From a checkpoint of a small mixture-of-experts model trained on Wikipedia.
Experts: 32 SwiGLU neurons an expert, 8 picks a token, a softmax router.
Below are experts of layer 3 (counted from 0) of a mixture-of-experts language model. Rows are named router (the router's row for the expert) and show model dimensions 0-159. Each number is 500 + 50 x the weight over its row's rms, rounded and kept within 0 to 999. Numbers have three digits each.
After each expert's rows: a language model's description of what the expert responds to. This comes from a sample of Wikipedia text that the model never trained on.

# expert 63
router:525537560440555481434476493460577424560454431541538550494408572406461429549550455486545518496469456554557425538558458466461503571550563530513495558479524451572547488559550466437560538465535534547481465430540562451544467555480550534440521525446449508437449526451471533567447460572450540582575504519553529432522511470447463565506570430436431454491424436452452427535435606420495593555457540489434459465533467512458520460560561453433489429558560503453450543485464437465520524560411544
What it handles: Main verbs and negation. Verbs after was or a subject, such as attempted, estimated, defeated, plus not, can, un, dollar signs and quotes.

# expert 3
router:520570573394536436452466490414526433594525430525594550520429581465474414574565457445583585476439412545456477538545407433474501555558591541515524540511551456539521533577545471496543556473531541542536469404581575471484443516477534539424487473445442491488467525442474507548436518555448586565576541527503482445561518489496451515464533450448420487473434428494439475509449593475496542549462510444427464503543518542461464488560565440475510466577539480517413541481477431476538531500446554
What it handles: Word-initial content pieces. Opening pieces of longer words and common verbs or nouns after articles or to, such as flu(ent), de(cks), identify, retain.

# expert 52
router:578584575420535491463437496450541421520500443553541574493419565420440424555542460479523509504465420542541465540559459485446459532520568552519518526521532436578533513557585470503563561506521541594499445392558554450511496523488544539460481476471446451421450534442447544553424468553451547593569482520552520446558494449442477536476590438419461488486440454473467426497464603477511519543454538482462462465506523521428473481554536469434496416600565519448426568487450407430513538491442535
What it handles: Common words after verbs. Common adjectives, adverbs and verbs after was, the, or a, such as good, left, only, no, became, missed.

# expert 34
router:549561538453547488452483492429528452590466451561550544494460540419448442579541436455512527495456433539520450550573493471450535560547557531561500535489530418560586528561542472479538551452555545562491483462584579455533472545480568569414508512439435454461467534438461554582448445599425526550533478517545527465540507469478417582509568437434439456486449450438444423492439596436506543532470530461440451489550469522436486466571532443426500441596537493501455567465443453438519538522421542
What it handles: On, commas, modals. Parenthetical on in football squad tables (on loan), commas, modals like will, could, has, and math-text tokens such as $.

# expert 1
router:629563494398519452489557522516525476477468460504502513564452587438459399535510471522512647558516497526456443471524542439437481593594502523507457528518508501550522568636516439397454530449591469556635534486507557470485448552504481481460536499465481562461501455491422562508433504544458508524562486506510579486616458458473521478457511500486509498362514495438519607481429538496479543487465513496492472509614529472467473472503537489463539495512505483389489524473487456437497577483413594
What it handles: Sentence-ending punctuation. Full stops ending sentences, also closing quotes, brackets and percent signs, as in visitors. or 'simulation'; also clause links like but, while.

# expert 40
router:551542579410526451421464502432538407582491426549576532537428557466444417556569420433527545472473419541496445520548476457435498553520563534518531579517561456568570495533572542446553555477555547569446466431547547474550484521496551528437528519436442476414466511451454528574431489591437505558553524509536538459531494471466433548494576437459463469451448451445450443494430563436469537551438557470441468493542475481455510452554545454442510423583534484531448545496435444429485525533441560
What it handles: Dashes, degrees, plural verbs. En dashes in score records, coordinate minute and second marks, and verbs like are, were, been, plus word endings like grow'n'.

# expert 9
router:536547570427552488430486503419577429576480439530539584489438543411476424523545437506541504498450453556547404532571471497422555519526561549578494540472506422550565538549538486469565556479574538543499457447521567432514442536493552561477486524469446440480428518455439553560446450546448560569548498506513495438531531448449443555506576405470456500487455475420479432479434602439510528529440544491412478472518494476431516446586570476452520411540538502474422563512475435428494554536418529
What it handles: Digits and title words. Digit 0 and other digits in dates and tables, plus capitalised title or name pieces such as Pro, Championship, Century, Best.

# expert 19
router:544547580440563446474500503455527427596480436553576546523464557434488456561546438475539543547441399530503461524564522479443517542575562552599514557473527429557571495543578500473577520462544557587463461458519577434519457525478531518427508478442452491469429513452467561601446477577448532588554488528506530434559496450439426566493553404456421492478463473455473481501469569425527494575476571469455447477551473507448488463536558439456518423581559532542428536492429459445501540526434546
What it handles: Digits and codes. Inner digits of years, model numbers, coordinates and stats, plus country codes in brackets and CJK or Thai pieces, e.g. (INA), 1973.

# expert 33
router:575535545450542455433496467455553419586497437580548538499436557417467450533577430450541521476476421579511448537571501485419521569524574552548502555489522465563583516563558456483550537485529578535460455418569558451527446529470541542448494484476430485474427507427484564541416459567463513576576509466510519439557519451431434588517558411434443461504468438429458434513439602432490532552456559482450484481541505476449503456566545462445481449570559504491446542482449454451483554512426508
What it handles: Year digits and mid-word syllables. Digits inside years and scores such as 2000 and 12.10, plus inner syllables like gene(ro)sity and abstract nouns such as design, influence.

# expert 13
router:541574597414545469431483488428554424563487443577578556516454531434471462564568469474533548509491437555549448532558527494452554570549545555575499511498508421569545512565546519475559569472537524588476492439515575470503460537484556524433501505433452481465442544448472520555442466592458516585588540495536548459534487490433422550496599415422473486446471448456440429497448587448504508559450528477425447481553496518438480471570550457477475444592540539540468549476440440437519534524403534
What it handles: Numbers in tables. Digits, en dashes and mid-word pieces inside score tables, coordinates and taxonomy lists, such as 9–5, 0.8323°W, In in Indonesia.

# expert 47
router:560551514485475430488488528481552510486436493543485536562525563427407473575551507506512618522490443500434435494528526494492484546568520554520535502519504463525642522542514559495537527463609505559618497499547519434544357485511529614453520649444465559493472490479375559486428444507483434525579506555511552484568448506429507468434512458471472490468511469593496585509470530428586522545492511498493493529549533518489498491570520538411490465477491528397430498514503440484578481592452570
What it handles: Periods and initials. Periods ending sentences or following name initials like J. and M. C., and decimal points, plus short word-final syllables.

# expert 61
router:563562540428549488454466497461563419574499439561554562525466562416472412553535491480553524504449426550547410541577502494471486534550560570562535558455522450588556502577528470466557568468565560549480486449562584427536479548499538534452518491482461445424420507403457557548430467535449516556564488531500510439549500449465434580514562427450438473488441445397466463511438573452481542539433553489432479484548535495433494447551546494456502422570544516508472542519445400445496565522436499
What it handles: Words within proper names. Later words of institutional names and titles like National, American, York, de, ESPN, plus commas ending clauses before which or who.

# expert 4
router:546581581504612516425428534440510419561383499557482576521479548480480477484547443566492517512469393540520400519549541490419548518482540557477542531436502483587514491522504514540574524442484538546516502450509508480591490512411529492426515582365467479479470462428495474500475520587497507576530558488535557459514570415458428493485538469436479506490443348490485540479429569420558444486476549575475506451514460484451507473545616462491531477529531486520441563506475432449565571527453558
What it handles: Digits in numbers. Single digit tokens inside multi-digit numbers such as years, scores, statistics and coordinates, often in tables, e.g. 1'9'47, 4'0' points.

# expert 18
router:548546583412547459463495527463567429581510432542553576500463556420430414561531460501559531509444464548556466539539450482433455563552548535572505557484547465551557485537566512472581552453567539561526484446539590433517449526465569527449474455451453426410467540454461578586412482551481541546578496542501496439558503464481428537504547418455441478515446449478459487520449584427489500545431546463444481463515460477444506454573570446427542424564545482488474562469450432435503541550440520
What it handles: Digit 2, verb be. Digit 2 opening table numbers, forms of be such as been, be, was, and word starts like comp in competitor, companion.

# expert 16
router:537564561432530454435463501472560446589455436556580564541430544421478442547512470494554534508432452564486452528558457472438469549556546510531510561505533420538549487526575456471543559445566554575465463433545569413513457558478579547442459543472463449402472551449480544564406451548491509543542490534575537435570514457463430543515579413448435471517450486428428466512452586424523530547459576467466481518551519488445510491556558447436518419572544514531456522492472413453518548535436530
What it handles: Verbs and nouns after subjects. Content words right after a subject or verb in narrative prose, mostly past-tense verbs like engaged, determined, found, used, plus table pipes.

# expert 12
router:534575578432566450444474484431530447572487448555539554515435570441475456554587473488550525516437454550541437516557500482428508558543570522556516519470536426570577491564536473481567539487557536574477471451535561448532465514467565544464496478429447434458430515429444566573432453543442522583568471524532564431582490455451442544509537406418460496474421465438451423515454570418513514546446562451419450471547497507435494444570568455447493461548538498510432549495470438462505537535423531
What it handles: Digits and plural -s. Digits inside numbers in tables and sports scores, semicolons in result lists, plural or verb -s, and Chinese characters in names.

# expert 56
router:572551484456562529497542500432495426489403428539549515555491541450388456583502530495513495534462504596539489616548473485456482480585507525459483507532496488526500617559579503506579545531521471529454500461561576467468505589452487511509437572487502525577487619440517596561468450484444436532582459491499579452521469468437429538526536431508508458416472463575510493439430516492429558514440548474416500462579522466530447465548488397441487409541569523515500574462392469450462534482507566
What it handles: Line breaks. Line breaks ending table rows, list items, titles and headings, plus table pipes and == heading markers.

# expert 11
router:557536577448525462450477488431551419582496427567571568496457529435454444578555467473541528471466437551540458546582488485424520572556560532568494553490517439576585489554541459467574544499551540582488480426526553451500468555467545533420496492437451461474440527459483577565432465572436561559592465510546523436534504462447456556492573429439431489517443458435447455527415584451506529551452535479440469459542492492430505476558558484469505423584562505501420555482446452463483545508423544
What it handles: Mixed prose and tables. Mixed tokens in prose and table cells, including modal and sequence words like would, instead, then, and word-final pieces like -ed, -worth.

# expert 2
router:527556562416555492428473480446519444592432425551587575540424527459474449593576469465558544524467452537532435557570521467465483552557558542536467537502543429573587472547592503474560567452534548556476466422527539445504451558461567528447558467441432485468432538425453582549445470572449546570557531480502531433535522473449439572482561453452461448479451480467461461475474570437525528549468552460418465503554501481442462434568576465473494469547543488525449557450460428451528545543427530
What it handles: Table digits and modifiers. Digits and dashes inside score or data tables, plus adjectives before nouns such as South, eastern, natural, final.

# expert 37
router:556547573431555461461464473429524419578497419577577572489421552428454457548557426456533537477468439562497441544585475467430519559574602520550512563464517456542562499570547470480569541452535533563504458429535540429497459552480550530432458506466465450446439516450444525580429473578470537558570482523533547475568520451459430572521544445444450492491451465460471459517451573435498538556431538492448452491559509485431502468582553451436498455542576512481452567498427418448535532505435542
What it handles: Number starts, acronym ends. A leading 1 before year digits, score digits, and middle or final pieces of acronyms and words, e.g. NASA, Latino, 1959.

# expert 31
router:544544576418543508456501556456567414525507420560575574510499529419460460572577473528568523490414436521533470548525514530486486521553623537529499572478577470535535506488582519481547564464555560546438492432520570414502442522474504553462474470450443527446424515475482553573413457540494592531517436576514481420530482430478421591527571414413431474457438437473476511499452578470556499530446526496446475504540484546470461449595574493466519480568568477464442496479438396470502499528427509
What it handles: Name-initial word pieces. Opening or middle pieces of proper names and rare words, after a first capital, e.g. Faris, Paul S., Africa, Cadena.

# expert 17
router:546584593443556443439477481441549413548488447580544564517442578413447442552564448477526523499481426550530461547539509477433468558535553533562485549482520460577570503583559488472559567464559554565449467421556544429527455543504563517420505492468454516471446532448477579577447462541448489583553476525525520422547504455450461533488558453431451483505433468450439438523439609434532509542477555486459475455536507469423472446550539443451480433577569489513417558496467410435499532514432505
What it handles: Table cells, foreign script. Pipe separators, digits and month names in election and results tables, plus mid-word pieces of Thai, Cyrillic or accented words.

# expert 8
router:565558575446537495410471501458555442574457462578546529480462527424455421537524464522555517514456432570489454541572427486452571524569562524524517547444564404565518496540580471412557561515529551556482435434546589432529474564530522553466455496472465478422439546416445588527416503578451523582548518490519490430582500452472455541494534422441439457476425440494461433520464561455464558547472513483422482466521553460444475487557526494479502473592567472521441518479432410448522578529455513
What it handles: Verb endings, months. Verb suffixes and past participles like headed, laid down, forced, plus month names in dates such as March, November.

# expert 62
router:551576561465529452479456475462525445599488430576575553467428558427487429579548463452515535471460436570507444514596483469475531557565556562559517558512523438570539494534577526483530562487524562568486460424563570409520445535484575525477485498456430505421448515455461570577404490538443528588542482543532563440542468452422439555519546432436440486483431471437446467496435577446481473543446528487452445476542509471443505466554570440452534430564545475553458543490479425445486509547431493
What it handles: Kinship and role nouns. Family and role nouns like brother, son, role, general, plus commas and word-final fragments in narrative biography.

# expert 42
router:543572584449553462453491504465543420544520417572539531464453547437439418542557440491562515493468413562535408559579452468419546560535571542557531541479529460557527507553572497462558530482536536545476466426540565441523461536477564518440489490437466457465429524454432576555454478540447555555574475547557495437544495451428440569517569451424462474462414481466449444497426583483515529562465530462428450488519490511421483461563538479443512452558552500473423577492438404423496525496421539
What it handles: Capital initials in names. Capitalized first fragments of names and foreign words, such as O, No, Ya, M, often in lists of places, players, species.

# expert 15
router:524585548434564448472456481436511426574490431536577561465455556441437436567556457538529555514450434530530438527584490476439475543538582557554508552471546442587543524557526481473560535447575566557466461426541552431494443534473565525449484503434459434480469495423486557545423469545440559551570484519544512419553533455447429559500550424456426482484452432442438403510477604454514545551455531461456466486516501482451478475577532469467501468557570523453458531488466419442526571514400529
What it handles: Copulas and capital letters. Verbs was, is, were, past-tense ed endings, and single capital letters B, C, D starting names or words, plus With(in).

# expert 30
router:555532545440544443455481489432532431563471435539599555482426547438459427561538460508551542487488420561508416552588505480446528575559561532562502569494536431552533473544560502455553547468523547585470465430537555404515471537479527537452501486460444412422456528426446570560455485569461550554577488497515528425533536443453440547511540393430433488459430466444450462546449611440487531553465494513443478473546501485417484448550532471426490466571552515491439545477448422471485520550430518
What it handles: Month names, sentence starts. Month names opening dates in text and tables, such as November 27, plus later, nationality words, and capitalized words after line breaks.

# expert 27
router:554541594450520477444498498436534417599495418537566563519429539430441434557573449505537523508445435530530413561579496464453499538552547538580500541471555442571554495562543494467580535472543553542451467416537557456518437547458548533456501490442427462465457526431474558563445443564481526550576530545534539459538505438444451537511575426452446484470437482461436443523468580471500546569473560486427472488541504508423467446576561485433504451540585511479466555460440409425481536516413535
What it handles: Numbers and foreign script. Digits inside sports tables and scores, and characters within Greek or Thai script words, plus word endings like ing, ger.

# expert 55
router:556545593459556432430471506449556410615490451552570555501451537447455447546518451470554520495477436545514426539560491484444519574554568534572516565455533449587539497540543471470556545470526537575487468436540565452501456561484551549460472504437437456431432534423453563551431447578457538590561466509523573429578505473459430576502543408454437491475436466464480463511417588450485533566445538445437451482534493491429504459579539454422504441545531466516473566483470453444485521513450516
What it handles: Line breaks and table cells. Line breaks after sections or headings, spaces and digits in election or chart tables, and words like Liberal, born, Population.

# expert 51
router:568544585441581484427459516493569418582492465573599551498403542425469416563516426505518524526454458591585449499588503482480559541563566549481532536500568479547537557600542487476572559468510531571486521412548547453502474545483543519429480467435424448438457540443469534571432493554459575605555484503510528465581492463443424551521582426445466495463461484468422481497409563479505474530458553479470452474536510514447500464551519458452510444566522536495459549494467428448551510564429520
What it handles: Name-initial syllables. First syllables of proper names after a colon or comma, such as W, Le, Ro, Be, Pa, plus month names.

# expert 60
router:544560599422550456462472481431531449594464449541546583519444546419465424539530481503536539510457422576495453557554499487426480568566555520520512553496537443576553517550544481492579524463526565589451475435580545432534473544460534546419465501466449443437478530409445551568407475555454547563544508527554526458552502472443458562498575417426438491489463461448462446506436576473506544542439528448471452527544508527441488461584577447451485455551536470473449544474448403435508558511424536
What it handles: Digits and separators in scores. Digits inside years and scores, semicolons in result lists, colons in times, and place in ordinal rankings like second-place finish.

# expert 7
router:574589552440551491477480489466561412573467430563536559498436568431469450549547460466529534468440454536545439531556484493462530570549558550530512559473515452557553551551559462453567536475572543544472453461518537430520470515454548559427454496427451478477440526417483553565448480594427516582572502512522531443552477456442421579533550425415452476486429471443455472495426598417502559562435549469433447469527488512435508468551563459428527476564564520481453552469450446441525536495422549
What it handles: Table cells and spaces. Spaces before numbers, in and / inside tables and career lists, plus pieces of non-Latin scripts in transliterations, e.g. Yes, NBA.

# expert 45
router:504543517508518519469441503466521459563485423505501548557497567406369471516507452467519531393506535551592437507529540459474432525465542507459500511564533484513571503528489492455534522512521566497470488340494574498499492543495566473485397485461467455431479577485435542552443483535491520595484607514498488498555458506331518568478551481440448472393468515434507432528461550501523537526483526456425409480604544521479517487515571474484574463498629534481500538539340472470456503498482504
What it handles: Table cell separators. Pipe separators between table cells, especially election and sports results tables, plus === section heading markers and semicolons.

# expert 39
router:540577553413523475457472492452537446575489436554568543474436541436473427558548464502535527479450442525528454526586500457424493552573588542569512570474501428575543488566533481485549528472575555561485460432541574426498450530476574522451473491434434474446442523432482566575432477543424553557574493518539513470552496466440459528527581400432462457467446438435445435500451600441513504540440545458457451464535509497430501437566570449442499437567547503470411532501466434446512549527433521
What it handles: United and function words. United in team and country names, plus of, to and the continuing a phrase after a verb or noun.

# expert 5
router:540570590429533448447475478459524439578479441545552558508418538443440430601564455461546544488448420537523467547568473470439508559536573550580521529489534436588546467567532444462580515484528524582500476427520577424507441537492549536430489490425428457463455520453458569560420480543442525553565491490554533461558544455454441583489548442434431479458434447423457452495454546440504504546449532458444475464548478526439491448578530493468510437585586490513439541499443453436528532541446533
What it handles: Pronouns and function words. Common function words and pronouns in running prose, such as a, to, and, I, she, It, also, often sentence-initial.

# expert 29
router:571542552420541441467505476465554400568482428554549572509477583430489434533567449462542540506457414557558446523539516500466492542532579523544522564501563462569560515552589505481554572460529548535460449398566563435517445533481513548417469505425416499415469539429464566591438475539456548574584497524547536420571502462451451549507547450462455504448466466509451444527439560430543556549472550460405457468534478513457483436544543460467502438585547499528434524485454474444482533557436519
What it handles: Table headers, prepositions. Table header cells and separator rows, such as Reference, ---|---, and prepositions in, as, during before names or role lists.

# expert 58
router:525590586457549491453497506437543440612456433545569564462457567414463443554546434489543556497468438561569466541549479501463520556558589542565487518499562424585550505549571449465563527489570531553520482423539563444507461542480555550434493504436446463415470542454493531566414498541481578550569492530562490459580508486451438556478557437465446473504445457454482441488452588442474511559451516494414471468541522501446502440560550465437508433549515492475439553514451421439512560562405530
What it handles: Word starts and punctuation. Word-initial pieces like Re, co, La, tri and verbs like help, assist, plus commas and -ly endings in lists.

# expert 28
router:565548545412543480417468487459565439591484447574570570487422558438458454552570465501553551497429457537532419533554452473438512545560548531547507560475546451558550498566542479461577543496559519580477459416515550446511471564459587556460460498450456484456430518444470580592428474557439533575579473496545520443560505456432465557515552412456439502499452456458465488543447576443481554555468542478428477470532506509419494456555534464434521458558566472549464530514461412449466545517410524
What it handles: Built and past participles. Past participles and verb endings like built, known, found, -ed, and filled table cells such as Television, Success.

# expert 20
router:549571513435562514405482515452536449544446452519526493576406508416541465495530489505534610476494342526541463516534491497423480635624552513455497515500531434536559541490566557489511596525549531496461512471510568417529505522504529538379504498464498514583487503495484549530501334487452480497565521482455538504502465517454495541520530456475503509513466489481517569506502647502479478585479513461515389387515443512464513396614501492464487501477570465486521513490460491505465529397454527
What it handles: Hyphens and separators. Hyphens, en dashes, slashes and spaces between name parts or numbers, especially Arabic al-Assad, al-Walid and year ranges.

# expert 50
router:537515491454656476466500452501556503531464473509535575509402480491480438485521494494555553521494487536477499503540414518488499583470538488526567577439527467527484519574542501494548468458603475485522455460485496507509518537365600479503499571424464519473439441524472548481480474529410484506470477623469575432523541472535462493377547477450497478484526488529496434490435542448442507511505527483528446503549559512405448455523595531499488477585689377438425527517418479524590527465425507
What it handles: Determiners and relative that. The, a, his, it, and relative that or which after nouns and prepositions, as in the team that scores.

# expert 10
router:556534538456480379436502521400584492403484513514553552450512538436455445498572487624537529427510494497546426543560531495457550500541525594449532574501630475532540485491568520518511483470550560512534445500515503467547466516469483539500468614449467535583475539481459611492421503520490496504515524586457507503532491453492443540443569455456409385444465460484464544550500467471572456543476497531552439403485504567467499509626497495469480486485553409506490565535489448525555604521529622
What it handles: Mid-word letter pieces. Short letter pieces in the middle or at the end of words, especially s, in names and terms like Cro's's, wra's'se, Animali'a'.

# expert 43
router:533532568429563477440465507427532422555472451539593562514453550429467453557523473498523528505477426558525427560560480492463528540566541541527489526488531438570579503564545496464565541464536532574465488422560581428497463569480526537424495475439468418386446550420443567578424485583453565578552492491535516451536509462461437540477562450430443462497461470491418461462431579460552562553465545473443456504532514522457514451518549481454498412570556481484425577471459438436480553527411527
What it handles: Time and institution words. Prepositions like after, during, about and words such as University, District, Upload in lists, tables and biographies.

# expert 38
router:506509548405536496457465513441490454543513432516524545471377572447531490519568464485591545448490470491530519490540380506448546526598538530526535532397523463547538542520547525416521547528503660497494507442585561364479439494530500517380437508474483484512463501487504541489476380512444506490606455485517546480476513521474496554515519434452479511518467436540482483433415570491442540546445498446481418388495500586424486404552482499488555486512518492502512484459492444482505468454360567
What it handles: Spaces and prefixes. Bare space tokens in tables and compounds like vice versa, plus word-start prefixes dis, un, con, and opening brackets and quotes.

# expert 22
router:525555547430581444452471486428566436584500434531584527535430564424422457554556489488569540513443460548493419526560457483473499562561565560575493533463550465574580486558584445475575539446518542575478449433523563419477454521458546535474450464463456466450469495431452552577444444578483539553540507536490559422569527488469422540516523408426438480460451444469481480502426592460512553553462536480467438461538461471462497445570522438443514449573548503502440541456472419470549534512429521
What it handles: Auxiliaries, pronouns, un- prefix. Function words such as was, is, be, has, he, not, and the word-initial prefix un- as in unmarried, unsheathed.

# expert 57
router:538561560436554478470471522459536442571447435574575563496459551424458423543551443513547540488484431543515442552564482467464540551549552554546510524481551455573567507562564493477564520453575551558474488415528587447529442558472520531442495492433481468371437510420492586581440472584476523588558474523517542426569482469471461561501540432453428486501433462473461453519437595431528561538466535478446430471547502463427487441558543446441497474561565516516437550491442418456511535535442521
What it handles: Parenthesis openers and suffixes. Tokens right after an opening parenthesis, such as 1 in birth years or age, plus plural s, the ma in Burma, and punctuation.

# expert 53
router:561562569420536482437478465445559403595474428542544549557441542421473450562533448502565526473440420526564481563590525508421505528534565548538513553479569453563574508565568524501563519469557542576471454444538537455529448539469555515422464495476435413424441503454444588565459485582428511566572500511555524452572506451440429572509554442453476462479474448464476469501450588446505550554472543457458471500550544468461474434581543463452516461544557520474467545436475428440498556513445524
What it handles: Civic words, tabular entries. Words like first, national, city, club, Park, public, opening, participial -ed, and entries in race and sports results tables.

# expert 36
router:503519580468577473436545449444545441497550476570557546487461561468479458492527471466547531472420450507507504536535355496504595545551564536484586542520610399509531509498542510439560528506541553568465478396567540484526534530467473597458427439505461397508403540454434529565505506537475514520539517626508429465568558521521435545456516480493444555489426438611404441431510598507493455568443538388425476507483519561442524507552488501449483468498506447484503482462472484480497489554496551
What it handles: Word-initial letter pieces. First one or two letters of a word, such as S, F, re, St, Char, and st for stone in weight lines.

# expert 23
router:566568569441551454434453492448550440581456443562581549516418535468462453574531444466554518495434444529508461520556503483477508544574578531540499525502556420567582524576557460467545528493559562529490447453567601443519490570474554538416499509452446436431454517427451572570427468596463552567550509470513522455549504449444462537533563424434451468489417458473467447511414592440532507528448549465456496485530511472425506453595552484463512461596542492489454549500458446457543546558446535
What it handles: Place-name words. Geographic and locality words such as West, South, New, United, County, town, home, -land, -born, and the degree sign.

# expert 49
router:528560573422531468418476474432512398578513443541553537510419578457446451552567462494527533527485435522541433542565483465454520547543559542529494541483567429581544496577549446469560556488539572527489496448536575417501489569469560502457518489448468491469424536458470565546406454563470514561562492486545501419584529446467438576489570450435439482460476461453447461463417590458535528538470551474434466478540468549451485480601556460483509418588563490496439540525463407471511557580428516
What it handles: Word endings, plural s. Last pieces of words, mostly plural or possessive s, also endings like frac, m, closing brackets and slashes, e.g. guns, bank's.

# expert 0
router:561598602425523472436457520444540402553502449530567541511437569446469405580545449476555531499458445526518454533553499483426513521528562568535485541483561420578563534550585499468586526481538561581456480400514535460545503568470564504438486503472457499421428501439497551561456497569459555577547456523551525412533482474420433548492528454467423496454458440484442510517443590466516581560449516476479446432521529492440522476548578459476528448569591509510468526475481450437473575483416506
What it handles: Past-tense verb endings. Past-tense endings and verbs after was/were, such as knocked, edged, ruled, won, took, plus LaTeX symbols and blank table cells.

# expert 35
router:536549598447546462450475490444561414595501436541553544486424544429472421570566455449530545510469405581515415523564492466457503552513568564545475580482518447541551505532564463450572559498543561586489449432553577443497482554500517538451496482421444489439428536435472569552411470543460525548552516538541535419566520454438458572487535409461459484454449458451467455479424567434516509533449515445435453487531494507425505472570570479469522424532530464520455548488454429438477566501435549
What it handles: Non-Latin characters, numbers. Characters inside Thai, Cherokee, Georgian or Cyrillic words, digits in score tables, and organization words like Association, League, Society.

# expert 24
router:569580566402534452417512504456559495504445453589603535476413550461500468538562438443513564436449463532505489553568413515472474549530548604505578560445573443523523468499526492477518547468534580576484473445560585475525526473473539586453455448476423528503427551463479527550442497561498574527535559472490428429582404507438455577528533468457443463497389440566478487499496527395527474547494508422471407471478532557430472483533559478417509433530494509535477504457480420452541548517472503
What it handles: Word-initial syllable pieces. Prefix and early-syllable pieces inside words, such as re, de, ex, pro, and tra, ter in contrast, international.

# expert 25
router:580524492479505477394492408515509473436449485494553512521517492419524472494534420470511519480511463519566502482535412485471496507520519533531537477443490510543489474658521506405493505458556546530569478487534496455508506603469467555489525600387447468474481488472443576505481527535430462516504518533488448488553523467458497510376495456430507441478454496536458506484455564538568541597455486470526445500560491487484474489512601315484529469624533460430443607505348461433448527445448466
What it handles: Prepositions and conjunctions. Prepositions and conjunctions linking phrases in running prose, especially after close, distinguished or date, e.g. close to, from, of, and.

# expert 48
router:552537589428549452461501472423548411552505455560530554489436540414467416575541445493577547494452442571529459540549481464452483575529551529558504564463516466547557508549521468464555522471527540572460450459529575458545484514507546546409519468444436467454434531443439564587446466591468530553560499494531513427560496438472424573491555426423425451455441466418444450476425565449527543540453534457445459482529510530472507448562573446421519429572566510475445544499455429456506531525429550
What it handles: Brackets, quotes, coordinates. Closing and opening parentheses, quotes, degree and second marks in coordinates, plus Armenian letters and word endings like -mit.

# expert 6
router:552551552454512485447527401460550436439553459506513527486523505484416467466527493626532573476462499521470508540548495376443597507468500519480504530475555496540529482484575483464510521513512532535587451441549546498449418572390478569513440488516435528488500479488505519555462488554430500529503557437464540456555573413444469597507515479448467420466439510461369549403476504423479477499355508575448429511502545474482414514488513498421531463555518372532475518457524491468526540540506636
What it handles: Noun suffixes, plurals. Final noun pieces that complete a word, such as -ors, -ation, -ment, -s in directors, attitudes, priesthood, plus nouns like film, team.

# expert 26
router:577566582427534451444465491456543429570477446547540561544446561415454437590569443475559519491470454527521427558565468469435549552553549547547508540467518450568537511536570465451565519454537553540488452441540590456478456554498534534424497510458429512452447522436448577548448444564426537588547513524541522438542503459454417543496538430431473495505447459458449462507415597412487507549463531456416455475509499518420507433550552459451518426579551503504431555503460439441505526517422531
What it handles: Prepositions and name fragments. The words of, by, a after verbs or nouns, plus capitalized name pieces such as Le, Ko, Me, P.

# expert 44
router:489526502546529480499524454453523507572571474579600593491397477488496378538489498519531605503512419535511498504520458449506524485460576492574575533466567500552545614503585496553554503475553469497451439467520554509516513554505575502493531545454463509433400567474437528493484488558412471496521541566501480449499574498501487518441513478478490465498511500549503510433463498433501406576500481563477500492475619594413335495506614518468569481579575471427448501505490462480536584558401459
What it handles: Articles after headings. Determiners the, a, The, his, their, especially sentence-initial The after section titles and before first or second.

# expert 14
router:534536584427586458426456508474555434559489433546583538558422548463475420560555495429528567521468469536525427570566469467476506526563582519565542578491531415545528488558586492492576540459517521563466448459559546454521479520481522572472463475451432543480476564396416569579464455550462553594550508554529486461561471426451459518486552447422463503492433459466440430466448554475491531528440512466407499472577478514455515498593526487443471428580548504510441542490445460426505524503430575
What it handles: Word-initial syllable pieces. Short capitalized or lowercase word-start fragments in names and transliterations, such as Me, Be, Ta, yo, E, Vandenberg.

# expert 59
router:562577556437541495434475506457523427609487445543571556490442564416458447561548477501546530490491445556512435530566518487446560565558559525572532535505534459575558514578571470453560533482540557579490445429537558431505463545491563537442508494454441450408451528428482570589449468592443538583560457533533551449571512473452430573479563436455461486514435439462476475523441582443500540544469532461433458495544516538435503456575533454453518455588543493540467561505447448444533546523430520
What it handles: Scores and making verbs. Digits in match scores and tennis sets like 4–0 or 4–6, and production verbs such as made, produced, completed, operated.

# expert 21
router:550575566442571479443494494455558439603493443545572545446436532436442406564556435437531527507462435559540464529577458476436531559554568520558500542479551458574567498581535466467566539467543554563494448429527563425511451523493578536410462476443446467484441510442455548554410477561463536565550478514546538459590518469456440551488567447438450500470427476444448475493436556455545538532435544458448440477549511496462483452564542465439515440539563484528436529454448408430530541505451528
What it handles: Quantifiers and pronoun subjects. Quantity and hedging words such as most, many, several, mainly, mostly, plus to, opening parentheses and he/she subjects.

# expert 54
router:524561512467523521512356470475503504572491361509494552539506514398334491559506475498509556399457527551494416557500559451457454510516529493491534524544522472510565488558528493511573506467533598514449512339513578468504444497503587466467397485491455550435439556475495554495449517534467511577517562522506448477558487506442508573386580441475480501399491506453502471467474535490552530559478489473420475500577524486492528426572531454495576469519567511436479499462376446462441501511487502
What it handles: Table column pipes. Pipe separators between cells in wiki tables of results, polls, and dates, plus semicolons and dashes that separate list entries.

# expert 46
router:526541561477520463486522447449499488494441428572553489491475541472495464556520441542498569522476446539526429488521452488469600608522540603491444523497558474544526535528543543500540557410519482506522470474490546480525507571422550530429508445495427466519428503404426501607434532518432505544527457432543405506551581489452342527493524443448453453486401430561412465532441553456466455509462620390492485449560446587433529523562490504481498439477607535529486523517486441475472512539490572
What it handles: Capital letter starts. Single capital letters or short pieces beginning names and headings, notably Mc in McGovern, McLean, also S, C, D, W.

# expert 41
router:558561560428549475442487497465545438612514427551581549496451560439478426544542432470538525522441439561542433550542485470469551526579552532577504548493546438568550468554553463481547556463565554560514453413560588461501447521502549544434473511441473474462464511410446566573410445547442520593542496480527528459573500448484447552495557434439434497473426435462460466507423573423496528542439531495413483477524529522423458456587537487458505469575557518501475551497443451434495573543438525
What it handles: Word-initial pieces. Short word-initial pieces like p, b, co, Bi, car, and country names such as France in film or sports tables.

# expert 32
router:546565590420565454421468493449512450596502423548576535522452563459453442589580462472531520483439433545512431538555488475443474528539557525561525557505556466580537487560570480460539541466550556540471452416574550420507446557464531544429521502441452469453443525440443575588444480562430540580532485541562534447543493469443431568515551454442478474477464436446446479520434606444496516564468525477433461496550504506451463466592571467472484437547554477489460543493430420460513540516426528
What it handles: Conjunctions and directions. The word and, forms of be, and direction words like northern, North, South after the or and.